{"n_layer": 11, "moe_layers": [0, 1, 2, 3, 4, 5, 6, 7, 8, 9, 10], "balance_loss": 0.00909, "n_groups": 8, "norm_eps": 1e-05, "seq_len": 1024}
Below are experts of layer 5 (counted from 0) of a mixture-of-experts language model. Rows are named router (the router's row for the expert), gate (a neuron's input weights, with its number), up (a neuron's input weights, with its number) and show model dimensions 0-255. Each number is 128 + 24 x the weight over its row's rms, rounded and kept within 0 to 255. Numbers have three digits each.
After each expert's rows: "comes after" lists some tokens at least twice as common just before its tokens as in all text. This comes from a sample of Wikipedia text that the model never trained on. Tokens count by the router's weight.

# expert 23
router:099143123126161109164166110116141127150128178171103115111116176111135134128141158137159126127179115212109116128145123126139130139120131127141102134083156140098152130116152061124132099153187136146133124113135095090156158131097122131150153129100150147142135135152141128153102128134133110160115116079122143136148138146137114127148144094086096149124176142141116127106100138129146172114103148149148122127085120095146125153157137094130117146142113146141145099132091138171073125112161147123132095144136139120125142124122131140106165142142127119110134178142093104106162135143104120113126088163126156099145156034118122162091069088146142101134145113128126114135179092124109124128092119134134121121154191152105152153151166142140154108124143117186138123132142122125119137131159113
gate1:109100117133099112118168111111103119130125125119108120155151135134137119169170132131102141114090137139103177107116117169122144136134120144121134136160172135114123122109125145144097122135133156125166097093120145134134142121150113169134140138115145075117123213117159090116133135126111099121072096125146131139163118125134126103093063110103144167160126117100136148123157168131100132092084134166151150113131128127082151119144131144137108117150105129172120116139137167158116131137129149210124146130113103121110106116123136110108137116117173118092138118109155160175110159098140144110114095157180158100146113139177151170116127098083130146136159119094172125140140118082118129089113147139104143108162113151125119156127142117120126159161060117125111091182124111126112091133146119
up1:137150135099148113131073128120141129121134134149155125112103089156132155098099150119188125149155101122132088161142163087139097121097173095100160122095090119139119128169103123117171122114107116144097154112132132116100143139101120105117111158097103172117144068143106135132119130149167162136161165146095114116097153127087138157170171139149119123084114127150125099132094082110155138142147133118116149124123106122169092104121107131123116131111158122101129163118150083116125143116132108080124125120137147138134131129136117157139120117138065149129142124174104111113143095128111104183140150109115079150130130131101106085127148139157145147122103144146120129130112138159157134177149113107123112161115140119151126097121101139097101097112208146144134179090127179118145176129117140
comes after: "|", "\n", ")", ".", "\n\n", ";"

# expert 21
router:156125121140129161125115182169084109111128116116134111158129109120144096167113111097141113110120127136120138115126123140133099145117097138121134092132099102151129138188117069129123103137144105090126128164147125117194109151148114122165098132128111139127104130141120128114153127116146113144155062140156151125098141158146143130121133130102149126129124108101108117150124120096085091088123147112165151151148163125120135155142143115084172170116182137126129070134138146132086124144143132133115151135145112109087157106160125102127134140069100096148121130089157068154109196162113112146162126123149150123126123167120114145130174123162108149155138119168145093127093150133109127164121123170142133150106128122154052146127157121113108113147099152088149118159141112101146110158095115
gate1:085162130146146133177123116154071112146113124141140110142162169117106125149096116109166137143120110134112147114109120089162154099141124146163133076140110114174157130149117135117127135150150130143122163166141076126101122101161129121101121111112134168120113154132121090141146140139184068106093098122138099147111116103148150142127173106139064151127119159147136159122104145147142072116123137116074151121162074131090126146159120112086101157134163128105106114126104116117118120174132107134147172137129108153110137173135111129134129162102150120102125105098152162098099141136099118107158111106118150144167140100158151159181143142130158126157147148121104122143149151127134083135165069143128109121118158114132142123110150142109120150105161135105137082176143124112139163133140108
up1:116130079132118133135100104097102132128136115162158144110148156120089129138137134115168119118142159132111147108144103113194160125133142106132136099123091102169146103140139152141129140092117172121134089131116098145109136128173109127111106172112124182124090126078145095137122143108159113113084129163136106102154111131131149173173158104153118152143108148100112153138113151118151121108073096110112117124190080144155123135137106140149119132167113132141099109145133154178130137142105086158094135125121126135152134126135153126107131148095171145086160100119110190095082141137131193113123138085135121089125147130107150143149115184121168122127156121134073092130153159105126149138111082141130110076110140123143127138136121178133127141124137140111155120137146122137173144141120137
comes after: "201", "200", "199", "202", "198", "197"

# expert 41
router:083132161139124140128088110133119132122127130097105144141160137099103166081101179124115137148114109134123115162154148106117109159119134090127123123093108093148115105134150102087144147067139132145120129127101155139163114143130138127108156154157101135095127093123131126119159127162112126147144134113111094097122134121132134057106156112115141109126095124075154130131152101123092109137129165112152164121095124123109117133147134121110177139115148124118144072148111097112092182096138129120158114132154125129106147135137181095104123173156117129158158147131096095119153132179098131126164132167120122130158131143143132120123153117150133151153128137125122156112174087128156130102163127125174174110183145059096154125136146158122078126121163124114145110106134096113109078143072147
gate1:127157110110113085092099185145123097137119104121082134139191124103112149151145193163116125145110124123173080130112117210144133193124110129174108107118146128151126116135108152121167168138144141144124120175145106131114133159097174089119159129140065123117113124128121127125117144138151111141131118111116104135110108196125125064124102125157222135115082123123133137125123105168123099106131107138108101123129152140104151175102120093110123127124153137117123130126122147097199157085119134136115136126107099134148093131138114120122111125171125102098150132146118132145120141156129094114125109134110128102160148119125163107135176087139145145105126131117117091140151122145112139128127143094125157121088126114121111134129121107130106134123144106103130127119110128136132109111069131
up1:159125153078120103130085082120157152134141141178149195133148143104133105115124123106127113157067140138112129097085128114127163149134113131108105140096117127143119132164136137129152115170131117114146112125180161132114170114146128104142143127118151155107152100152107116157099142085143154125107106139131114129104131119107135115118127138113145161104097084112128089107111126157114154167128080100049119107093086149110109151169132116128084113181106116128074129124142132126115139096159178141136135108149137137102147154178125162155162116065143126134113117129108109178157155132114144163135166135138132124132096116117149132123135105126109153132125142145127113122114140083118123144168209119107153096164121126130104111119133137122126162114126145174119108108174104154139136136144121
comes after: ", ", "in ", ". ", "In ", "well ", "According "

# expert 36
router:095131128159120095156146115129131151165127132102111100125100162115130145170107143159151174121154142174111094174138114143114091084089126132146134111116129115084160128108113103099093131152117092165161137101139155103102132123122146135111118108127124092111097140143135137144144127133183087110132132151141082154105151131132141174126146164118094131123103130157148191132138123138126144121156099077115134131135141093088149141120075119148066180105097170082150127112157125108137117121131114126153106106143116132138144111189101141140155087099143093098100110143107104105130128160143123140148142140137152162173129113118117127128115138125101114131122129146137117133130153172111097098128123103100150156137148072157113124135078147108162109122097133111134112160116150150112109105104053
gate1:092179109129082114151119108121118148191108094081102128120160130108136134134092158158129181167135101125150116116112122093148118161077146161115171107145110162114126129146136161107139107111157139126144134127101130133122103092101136155121095122150116129129153122142131149091079115153109077139114106143091136133135141100134094131154143118153116141131179142096091121156125135146103134138124189161127143138143095146121153087129114126120102148135086122134147108094088087143173151122138141118131107120156151159118087169117166133147165142096120109168146110111114155071068127175139143110073162138146149121160155106124145121136106144118131166140112135107088136105125121151177115123135146143136118088150146134125094151101117169148130101146101110132141167148101139129109154134129156
up1:135128112134122099111107131107135125146112143106109092147137135129138112130141112112153111117115128110155134168102115119136120161064155157122120124068132110155121100126138136122127113098131123132155131118144109129114119081100146131136091133114103110144126145135151111129141126113105161189136125091113156085124152147096090116142147182142145136140117153148162139158144117137048159142121163104139181137124164131139126082111119112118137102110132112092139070111162117155143083100200109125118116119109163145098121128110119120118139144122106106167129183116105081127116110137085139145112148140138101129117091153117127083125170128125145118137105111085082173114119149114176118108087125110197098123167155191133116116101140129118098099140132120143129102114124138109177124098092149
comes after: "of ", "in ", ". ", "\n\n", "to ", "from "

# expert 43
router:161118123151147139100132081139144136123128130183117161116103086153159125121138077136118112129131121151108126157090142134108118117117138140144088154160127131184131131121123125130148066120105099133115140113171119147126134157129107153102114128116119116117098120119139137135115128075107132122127143093121151148146104078069138167172129164132069125121110124172125116131114117138133149150127130134088080123145146143108146196090079125135116127094169131092113155141145097139121109142143109120141137123119169122105147118125137170103116118175102153166086120120134121167107084134128089135135156114124147136083109163130121111143146123114118085116134157131151096131125136118122099084201110096147131163121103141151155124153112123143128144111178156192156122164115124111156144096181138
gate0:140149144109110155142167106147145102138130143129132105131140165135139101116095132091124142129135160136132183113091110076063140122146088176158096130119153061153148110134132163087154131110131111106129112081161113172154131116104119117131089126145097097111125119102102130140146101134080109098079128122146070106096113128133109144131132110132108178117099168129139131124127126131121128151140174116131134118074174129124110106119112125141127093113158123154154089150119168107105087165114085101156139122138154107120153134163099108141153118118110114140130172135144126156096138135167128120090119134150131161112129150107103093158164159141120154119154161143107125100087171110129138128155081138140090157092146134150148128120092166131090116155142091090119155124142137130138118135159151
up0:156081120107114079103112141138155124118135135148130142124115148161144163104148139095130138127144118159116182087122127117107132144139090169130112131106137174120157145164143140127132159116144135111146132061147099172154142120146115107179088116086101090134099150137133122144170128104117160121130117092109124155071137137094125072153137127164133125142117097151140119135137138177129146149101121108149161102084146172110135150137127141123164137132148111144142149148140162103141140084143095130179160138095116123110151080152137069168118119097120116113087137122101079152101135128152124124147109166147114157156131148138118099107158089160104133123111155147133096062072145097144121110153135133118110140128144143137074113131119102126113167128101120127163128139154156138127105145115115
comes after: "| ", ": ", "Total", "% ", "; ", ") "

# expert 38
router:110118109136078109106127100126111144134126169119165130136111149147152138109139101106126103097123102167090116106151128129139095126091106142134125139129117108099132121111159103119120138171142180140106134099122110123087129160123147153123117168141177098154159037114146105159125127133133086116110099112139167097144122119126088109122164092125112118141150142083118119146109146127155120115130146123124180138134130127112097087183151111148146065138124076112151100108129133129138128093164166131106125199118146145150136133100148139159140112125142113117160158138118117149143122191138114109099161156099137141125097143129140121074143126156143148135101103094180100148150108119113188100133124109133143130122169105082146160158125119141129108126155165154108120107149124090128129149115098
gate0:101172140118121125155162117112163129152117081127114127145113137089134119118073100119163127123127113148146121115107145109138133085127103155131059126165133131098129080140110124101091129124104082157104116111134102138119142128155104157128163112142139128134159104131101142140142137105114131099098093150108129111112112096142136158154140107109119105098134097146126079161122095112116127108150144139143129144146123108134119127147146103130176133094110162093120104081150086138107161166139126115089130133128122075159133127135122119147147069101153134164168144132084181165110122134152119132141138111180103097167134105097118134084113114126168111129108105161116129164125166090108109165117158143142092144143114112152165157131114154131156103152151142090126103146184124170067155112133108
up0:135098139141137143135132143135120129130121095099074155093109116093151090152144078152092168102162123138138112096134122098195156121115130207170093134161126119141126116063117113128094143120158121111120117132140130126132131150153122123154129103163145122107117113147157128140075125096097137083125113156154157123095114155129143165132134110122128131138156150107122089181111115136147142130134130132111121151148131113105103192134144126128164148086097133150080101113163131141109146165104117124139121115148103143118134128123131128123096074110175142153105142106119117183087141146159151103118122131142110120113103145105122148115107168120140120116125106140090087141127163107139110146147077129099104086127107104148163166115117132107145153159118120167093090134102129145151194135140149
comes after: ".", "\n", "==", "===", "=", ")"

# expert 22
router:111166123113116125128173105146118096130128131128105104155123164097129105140108109154083193147123128124097115152099154127141089136138090104111113093155161172152092131126111118124116136073150071122116111121147160179134105131118135124140086102123108134110113114118076136112144128175128102079141109170160125107125143114151106160129106139097129101130105176143120123142136086127134134109155133130135129150169166152091141165108090143115135095102089131080132103097146102132157124134140147118169101130115131120173160138137131191118128117152103113127100151150121142123130112107140122114114089174150141070046130143129127162116182145121145143150138129155107149115167165124125117127108139160158120115094121103145146106113065151137139135140142116107126127159149153111134133123148100
gate0:103103139125142079130138124121136109095121143123108103076124094133119110156074124103119135078136135143146119170162119124136157153122115090167130090123139138128147139105158117151153163127155113142114131111095127155123106135162086151120143111171125105143168125124152150110097112140123124097071072118098156128121072111118087138101146118128077130109183126160132130126162100106107106141097147147171094153118122129147150165103138136115151183150131136117121148121119107140163144160114136118164173098102165115127132126119159151113143111148132111130118166158091168112171101139142149141092124114132126120109144132083091149137116109128113117076129117126118141132140112070146111106168078134122144125126169142140128110164106131139184127074156096162100161125126149137102114094145153
up0:121147147140129164140220140133130112088134080142135134126150133116161126175116128151089123099156162161140101155146139113130112161136156159155084155114141129133097128113173118124158118147116124151126085105163123122182110133151114161148114119136163111149156147110141126126100114125119136167150122121137104110144128133148108154116109114115123143158129107156143172140139141139140105161117124112099118159180145154162115091129100120118114157159130150116130130113073118138140128153144116116153148142144100156143132101130142165131135114092121130198140107065140112088107152167141117125109145126071141148134125146141137132104134173114144172140123114143166099154099119170116083150124108163129173170089131186098124127130141152100164076137141123110118153166130110138162141135149102
comes after: "0 ", "1 ", "| ", "2 ", "3 ", "0"

# expert 34
router:106118142172155120113095116152148116096127120130130140108134095154124087126095153137166086139142128119164070108127147173111121146109144139162180122103132143111140116095133154118087143172118128195124133159116111103120121119132116123141140122166098126169145168105152128130166128153112102173151117146126114111132212092130113114107088126121166192075146142166136127085109186100126097124121144143169140112132132101114134127136106167111149160129131130087113098114132104124108166099104113127117152119153131138115110140127127088164140135182113145139115111133113133094172144123116116083113122121119095122135075123145115087152091103120087154106126145112143145131130131133124128115153143121109132130123137114108105111139146120100114137084140104100113135139060109142145153095086096
gate1:131169123132137134147156145117119121135156143162125123125137114147132140149131168085148139141126127146132093157102126147131135165135083114085144132115133127089118096099143143111124162182090098106134114152122109101128034125148137150113098194147113149141155163095089136130139156125125119098096117112126143098118125114125133106085112125101153091142162116189148126133124132101111129086162160156103132168104096131114119137112107123135143142105083099126136104129154173096120195105145147132109132112130100121120158133113123109128117095138113138150152145131151132114134157108087127105102110091092110142118093168116158120110157153112127169134159113181135129088127110066081146144132117149140121091174128109166155173129141139136139127088134146104151104100152117112108152123091109
up1:126126135158108077143128136132128147132127112120106114128100122094110131153094145126117168118140152105100113165116119107139115177106113102068127119140162167106095131093136149099148180141116105110137126184109103129159124110133173130108085186142105118157126159122092148122159145115141118140093157075093083121149097167117131111108109169159135106122134109152165155136176130096102163092137137158133142166068113152088171179117133120128145125091117144126102121104125166128139187089138147130118137126110132123124125120095150182123139126106112142121140144149146111120140132131141137120119100104083120154119091163152099117120187135115123172139119112146154147121141121099140076110159097117134114117199136111136136134135164130093146132088141125124135136152136102132103112115123111
comes after: ". ", ", ", "The ", "'", "with ", "of "

# expert 2
router:130149131090134139089116095148113112148128146110159129104110125123140126090098140088155170165125124120117117094119111150131161121085146143122156145094107105089170154139141159133092179144095127133115118137151152111124090098156129160105138157116177101101091131114121128131136127170156145112083128133121136106142141126076148149142135154147120122127104127120123151117120126107148115113151125106047152136148123120133131149134111157161108086154119155120136127168144157078139139106108147136095112109159127118115107165135084174123164173177146144122133131106129143137136142128133132110134165128172110115117122138111117103156187140161099152126054135149146110155136118159139124117136107101116147092153112095122140166092146100129059166170120112135120112058130143142105142113094127
gate2:161117114124127103157099120093110119130172093140122136140103080076090122146107150121176119116137111138138134143109095128165141169131118132080137118108144113116126113124122141138127160174116149119109095138097139144154089085119083149168113087099163174142169118134140105092148132134136149100120132134136115113163117135165101151141127111126065141133160102172157142099162159098137120092119118136136131133142156085177127159168152119131136171175129152134090095145175167103139128126109125125112133146110108120150137155149119130131091113151101056151126092156125114115156072091099160126132149137144122088138132141144114145102121164129104160121143097148125100122137146116132098115087148158159146168119121146131157145103183140129153129124123120087139138134125121086096135141152150
up2:104133165089153151093162157150115151107105156107112115122167167148153101164148122122082128150113161125150106124122122095092112130166143156175110130166113180120109121148152163123142091077154122120133121110130108113119153153127141136127134169146092096117095110149130124145128140082109115175156121116143169147114144141129137098116141143115173130147115160160106100171127114187103162152121150120143129145125118178109128100102108114112128115090132112166168122092089088147117128156121104144137121126147153158096126117111149142113151124130127189096136132149128151126138181137135133136135123134118114140123130135097143122159136090139167122145125150132131153147113106165109166153193091113105081112116084115134100134117081076106112148146119117134108118117124134175168147075113139
comes after: "of ", "in ", "for ", "the ", "released ", ". "

# expert 37
router:121099132119132084128124158163092145116127104137131119106166111131090135128104144124128141137172144106150118108131163163106125156154138121120136179106157141134084181110151092160189138154151135110175123156123133109150106149137175107145161092111128126100095171109164156123163129120124127145139133069059105108171158152135127079092095158158157085081134116151148110137125137122127096129140105112145135091173157142103202107112130151108106135103130159100105150164119139128122135134155130084119108102098148121111129138132163122149116152148103176110132128128131105119142140163095109076123114144103129114116136144103111134149121145143155117087145148137146129062151151122126084123116131116128167146145122127130132117119125095110104153113122105113133152146096122097105102126086140
gate1:123134089123123120089105131117152118105121149149095096148179140102116133115137138122140088110142131107115142104114085148145127132123138135159157175142121136123104125145179121128189136151134126130116099102139094083166130120164107165149106154133097143148133107130101105154188128128127140151121134118146144155149096119150139130112106125132136113139115157096139142134097101127134102109136139109125067143119120104153092119114124144145103127165139107144144089162076155140108067180127143145124163131135124120123093140119115131076162127125106164130191127090181094128158188167118135137118139110119162126133126153094147087135112132139128122126153086128116120123123153155138160111118155087068147074135109177088137168131167146108102129108181113143107104109128114139123115122120083
up1:158145146131087138177104133083108108130141103134183137098136107146157105150165154150180135149108130144117154118150177100136104121199100162144124153124128084127133118077112112107121161103152134082099145114098100176121132155117112140137148120158140132132134105137133127112160160101113159134146103147143150119138131100143140174154163131105143118136206106149116137137133131160100137180099149111177136147087124125133115090135156111135143117152151116158153144113136115137143156123127118118151159149172114134148128098121151124160152101068148153168115115097109127145159138164159136142164147134130104092094120134093130122106128127139128129111055131123147112149080057128122130148146129133108149156090151149136103140125138128150131119114129131090120181126123128139124112166119140
comes after: "| ", " ", "(", "· ", ":", "; "

# expert 18
router:145087148144183135137133115167151136134128118157128155138147119116123091082098136110117155107157135095112165142133106115122130145158123146107129114126179115183157138071136138122141174151127106142130153141120140131172138153186169140125177119137127109112084160089129132112127129141136083148112159096139103147159152129146147110121129141154098149117129095087163172149139162118169103121194120143144146118139158159105135114106138160154109124131116152098121092137143151109104130184131112106122123121167141139076105146105161159093128158126108148100116126125108140085148133125096142109145092090114127148142107106118143119147134145127100129121173095127122152090154144091135140129198132124120153143193118106133158126122109170139117119103180132158125082160105118123122113114138118
gate0:123121147168126127161113147142124151134121134114102152090128168147148093133094130131146165140133118147131106126165175176155144136163134118136090129136121109178151125125161086149140130120115127149147133104137090117093148117105192113149135132096115104090167130132134136125085123122108116157138092117140122110120121110125105075105160137153129118120151127097152137114128125178110138151152081112116155118089067181117125122106150110138134142134160142108124157095082067127111131131093157108104123098141148133131125160139128119135139119123112135153146136114119132134111164151142158104173173128103086156193154138178100114102139099136135109132095143138098159111134090082115133170135177132130173102153136152085134110169151161120154138135139157169164095154119112135101134132091136
up0:135112112136117139134097116144131128166126119088097127118134133137151087094108140087136127148121103123137140132121133180153147125112157134131145151110126130148126153106141117151150086168111144147111142102123128135127122154153194120160160148098100137123160105137138147104127143161110136159138085112105103129156128103142115088132138135111162165139114135092171129129067154134113131126128109093096136123089109156099145145119137148105139110134158131107136171053091079145105154141097187128115170132124162133116084135120140111130167130199107116116165129070127116153146134127110182100127178135140100109122100119132119098126153078125088155137101133129075150114123084083157126130125118077124163120159172146079124108156146106105125132118118154130141115138120091109117126113122145
comes after: "'", "in ", "at ", "to ", "of ", "on "

# expert 30
router:130142093140122129160123161127174158134129082130160086166151092137127139109085151123095139138142138111152106164135101145138104117088147110145117125123150132094137109115141147131103127105154111145105106149105112117137119122134129147134092137175087087131095136138156140137136129116143114121103130166121120099099157117145139173163136160110147185114158159159140156109123121139108142145097142158124083133120147084100138149105081117101124121078143141154127121121152120160132105167104149135125148169114163137139110147125098160121146183145148099140102100104129152130102124091106090088147160119155094035115156151112113119143150096143113109122126110109125144114101142140160148139114113120076127172146116150115120147095126096060086085115106129104154129163133143085103116150148143
gate1:103158132144113167124135147142104153120129129104115127151092125086154118147139041132116140116127215069126143183141111159110130128118151085101141138134117090138120138132098152128119138131140094129118092117112141146086121143122119127148146154101123121122132101110149142119098144143111121126128136115140093167185135127116095119131098149158125131130088112111125116122109129120106164176119139077125127151189145128130137166121116125143134164133164128157136158122168165148118113174146121176145150153094123130181133141142128142157083132127182132132156143161121118105091126130111174124152129133115141140152132169124130152158111134138116078148122118071112125187105132160122139115146095124109134129106121128132146127111145152120153196126126164118143127124183192133151123116115112
up1:110142106128114160138138145145149160117112124141141143122102125091111109142130093127126156125128174058105143161142120135106149153108144120100117129149150114143141121094094153111141130133176082143109105119109141159084110165112119159138159129138135138154131119097110156120102117130098120122119132123097097155197133112150088132139044148150125167116077110121099118092115130134079174168132116092115161148170132121086158161125108144139106130103167140143145131138153159136107098171140123149127149138103130126180132152152138185150127146153161152109178151157131151094100091116097142128138139137105138139143138133105121132176130115141117087136131108106108173151131105139143148095159080088133127168107142124143166116091125139110126194118096149111142125125132149125142113131124101
comes after: "| ", ",", "as ", "–", ".", "a "

# expert 40
router:111097116115117119147117154078142149140129116119151093147149149148145117210114106118098164161112112112149103146106091133169141122167153129160165127121132127112149135108164164157128095144118165146152151127160147134110152101137164091153166096127108079123144215180150126107123128062113132108127114129112143139104140135139117119142150107103143136076109135108138139106130133141109153150114128109122161074154119116159150101115135106158070162116104129164088164094148128121165114140119139117156126112121124153131135178150144133087133093105136135135097103135121114111130121138132141123144127138119099162169136114104144153158091159133126121161121156077144123142089148138096135122130161095083166104175114151140122094132099081117151121148116121084131131124123125109130151127126144
gate0:116122136132151162110154121133113137126124136147136116123096108147156138125148127153089149136123104134120098149111136102124133165166089139147145155121151137132133155108098061108128118158162141139116090122093132142115138130121143121098127124121126115174087152133142135108132102138101088137126132124122134176117115106134152153102125118133114128104096100096096153123169152109120122088117113092097160121080076126120129150132103183146091086140106108181142135098145142113122075150135143115087144123144134129108064150164124135118142124070147145141120148163135122084131123138118134149088085170122105137116145132121097141088082125141141102046125138118147127099115149150122142156123175167093068137138120154169106129139130113098112131069148153145119123159085096148108115146116084
up0:173114133115121130136127148130119115150135127110066110128151150145145119138096108133151177114104155147133148081173105151145114142160111118087117138101128139140116156127169132131085171103106130094150145107148136129176110158140133145132137103136166145079180098167096117134100129118165137105119148115151138107125133145166123108119119106096139103146167185109125159141135106129115065122155125147113119103125142144149105104115090108117157174120113141092140136135121089105146157117104094139126079095149112107107154110138164094147147072135099117130151084121122164123143128144129130151125113124107157109154118141099109157177115126110140137094146148158112119115114132122161124130128095117214146142091115091123138122139114153111127115168109128121134147128166156163118152187141186
comes after: "the ", "of ", "The ", "National ", "United ", "American "

# expert 31
router:115089124098154092148122120169086092146129130162096165153165128151141082127118129137136169099129126130137120130137144177136094139143116141133085128142133152134056138125147083132118117144137116086147089134144155158143108140178090120169136141072129129164080139123150120090147128143126117123180113161177129104152117129118142119082126170140169081151148082125123139132071159149124103102141122129122108140122151135112120131122123147071150145146091120076105122079105094151089163131141128138137122125129103117146128132131140121164098117074114122138133077103103084147129172162091107151134128145132144103117108123120123143135147146097134152116180129146144104132111145121123152139149156162117146164148112127125100126106128139101146123126127109133124186165140151115130121176110132
gate3:121139122131115105129114141115132101132120086054150134106120133169113128130146131129128140170128148098113132143150123143174133128089140083161148101173140135117130127150111143146133133092154140112132100123154164170126130142156142078139102124113099153096118106097145133080140147143141081134109133139171148145145143130064138150118137113181128151079129146115134125141184127108085172156149196174134141100139162127114128114110110114119173118131142132125139105132156107159086068156147144139138133166092135129122146099134176139063108120098137121132123139119166113142131150098141131105129169104134140146107084167149119126131153123143092138142133123118153149128120160147145167069128141136104166132158107118111136127096132132105132108137123180140099136110130174123066116134126128
up3:121124121140114128117135108134102166114132162141122113121124102083143125128097149110139097107098132155139091095134132120092136114142128112108127163116103106131153151103164123145124168119137140137121119102082114084148134128083120150116116105132142107127149133145122113178133119122126135146145120155094083135117124138176125121147092145118141132173156113162120156122100102137163101105102082073106085169138121134147136122132127108123118142136119150148124177145111176118118166138112131150076136101172124133138159116118115075161145121147099124133169107132114125099114140163106144159133122154115102106126171080133136116145124141107127115134150119111127130109113129109111078210077133121142133113061141125116139151213133107134127088121124072127155089102157075154143153114082131
comes after: ".", "201", "′", "200", ",", "202"

# expert 35
router:176132142148170161135126119143119130107128160123126125128134137095127112128167103117127096149118135100132182140083140121114146111186165122090113130115132165129104128113107139125157107139114126126123153158149134162149138151135118138120086137125092104127069119127132126150145129102118153121158193120139118145136156092100129136115093188138117124130082164138128123143092127182157128121149100134137145104104152134093146137100118186143135093106171124101097104163144138136100072142106082112148151125114143123103100123106140122126118193182081138112098133140106146139124113128122106133139094116172136115095128128150138091129136137108171153121183149164072146114126126117141112115150113112128137131193092099162119107100141153140111164130162113129146098117122088099163146133161143
gate1:067115117135128170130160102159139138093127160095163077092120142118146139154119100142145168137150152136152106173138122119183100108104120116106124127141150164155170111143172166130122106147107085137125149114136136119130165114157125128107121121161123077088141115134120125122110136062146116149127135154128098181135136109117145174129184144123092146152120132125112118107126154152112130147153099163129117112091150131125133147128135130174158103117174170099089115141110110139181116138090182127122142139089122126197090107158136138075122141127112086127148148138155147092146167131127131096107180109127095101110124128127123103167149150118096109125089096138135135133141132159089128141099078107132120117139153124163135136143105124110098107110168126143112128125137119145130156129156135
up1:121179152074140106160125145082131107149122094115101134158117179141105137096122158114104111098089103131091138118111145110133111115168141113156175090099125096101148060127127143105118126097158161164126104132117114120114106141130098084132162132119078146151105139110108107123166128162123110114150120143139144128117176140122138096138073082114109116108126112128157122143125118103164109082144150107133161124170086096136107085136125139085123150144087146137187117102122159110098125173135111126134140115159164152118135141117103083141148119119141169110102145125129085108134081148145121156164096120152125140122173134134156174085109128152139134123153147117119168108144123109131154134161192119116109115137106108098141141117121107146158124123112165117133129150132136089104142149123118
comes after: "| ", " ", "0 ", "— ", "; ", "1 "

# expert 4
router:117171144144178092183130136146136100168128129114134135114138126102120124172103131151110142122136146110129138138093123102124128106120156123150139073160093074117132114124118150165136125128131136154157125119161087129116113136118089141145132144120090111079189144114136129136145128088092122066113123080131104156114147120083132127118133167169111102114114150112114155139107125105104155161152132110163149131164111108146135111150100127143128175136138134197112130132133138152116118146132089134196134147118145141153142139154147089152102133133127155139134120106131149093101130168114133147116066093098105119169129180127121104178112159160148133141141108158125116155089097150151121144113106111070123129092115075174151120131120134098121131146156131138109149106172132136113149097146138
gate1:127150114187138151133141164165146117127154135137129147140150101117114103093112106145144146109132135151106119095120123083142103111088111103100093094153077143129093122130102066122122146112097100129138132117121123130105101106150112142128092098125118116146112138156149112124100137131127156136155137095103095119070101155110152124126176130109095138114156118190143115149155163127119153119090138162154088165123165157098123170171121122114107116090141133112153138146125139159138154135141127120115158144129130130129124094120107111150148140121084143129130117124116121164159142100111131124109114142097121112136137123172121155095159097039163113106121114128116168110129152100121140108110159162175103148099148170150112150100136109147157114121051082119150136113112163123143141177156151
up1:111125111202156157138092138156135106137123149087129148122146126130095120121123145120123134132175123161145100096101106126198101110108127146080102156182071145125123134101108104143123174093171099126160119104091124095124095142137106110112108103152133108135130156131179136154103133111123139122121116092081097158075112161104111116146156100133121134145127121148146137149143124118103161134126114152103119183110128137117151138146115119118111132098158157154123123120070126150136125120182118113133117130088169108104143091118132163149115130132089130115130132141090185147126103124113139145142110131136098121097158161119122162113129127084180152141095137128088116068117136141149092113080121101144100119086155142156142178146149150144169132126147129091121115109134142125125126131138150
comes after: "was ", "to ", "and ", "he ", "is ", "He "

# expert 47
router:157136117103141120102138123135161125143127133148158098130155130158129110132167104118112129131120123131131149105121144114118091137149120139155105125098099149121162089171114114116141137117137122161104149126089095093102155109121096125117083152105111147160115101111129127124107128130131118133117092117102128114126154146121120073085147136111118122173118145128132085106142095108091134096121191085122131144140109153080123147099145135143133138141176099132127095140106084141119118111130159135102156117095136118121144094153101073122176097140157138137145143134131121162143168121141143095125149116138109187155105140118091094093136124138204055126092111168140141152089122076127173150195130092105133096105127147139101151127132143134116149114119142126125133094114161196144131105156113
gate1:109088131113134162165150131145116117150106145083152121134150105148124160119127136118128163130113100132191149129192124151138126107109116141137147099096136132127133110122121102115162114097120152127136140162133131126146083117112176091095110128150115190126174130124117134127113121087116127113141124128151125096121125110106137141170134107147051144158117156145126144109165154135105107118073155122115136154081126123138164130124093136123138164125130129116107122089132111160140167120170101153135160107124110145129144152114162146132112127118155082149132115166152210114124151131146092128117157157044132136124149121143130148104120167110131156120168138137144123088132110106129118124104053110111164115151129139128163166115093076094101109136100136149127167111128130130157154131142146
up1:118167130139096108093121106129149159088135118181099135122127143127119131135135135137127096104119165096080133110075142083109134152154137117114121180156120144126113148116136146170085148152160118137090137085100133126114154125148093170161167102106162097136091127133161094106108135157119171134136158124114125162124125141155122104108130131101171118113135097156153108135095115123178129121164123126134102088151169114127101122136148134132120087132124131158194115164118139104103092148115151104124103125105126118130107106111102139106134113149096127097111131128126105133159105107121164134122123161167118119120145120115144143145171096128130105123086158107103117158136134143149150123173181145161089141152110170114099107105131184187170156112163111133123056147131120128108111135140141
comes after: ", ", ". ", "However", "s", "stated ", "time"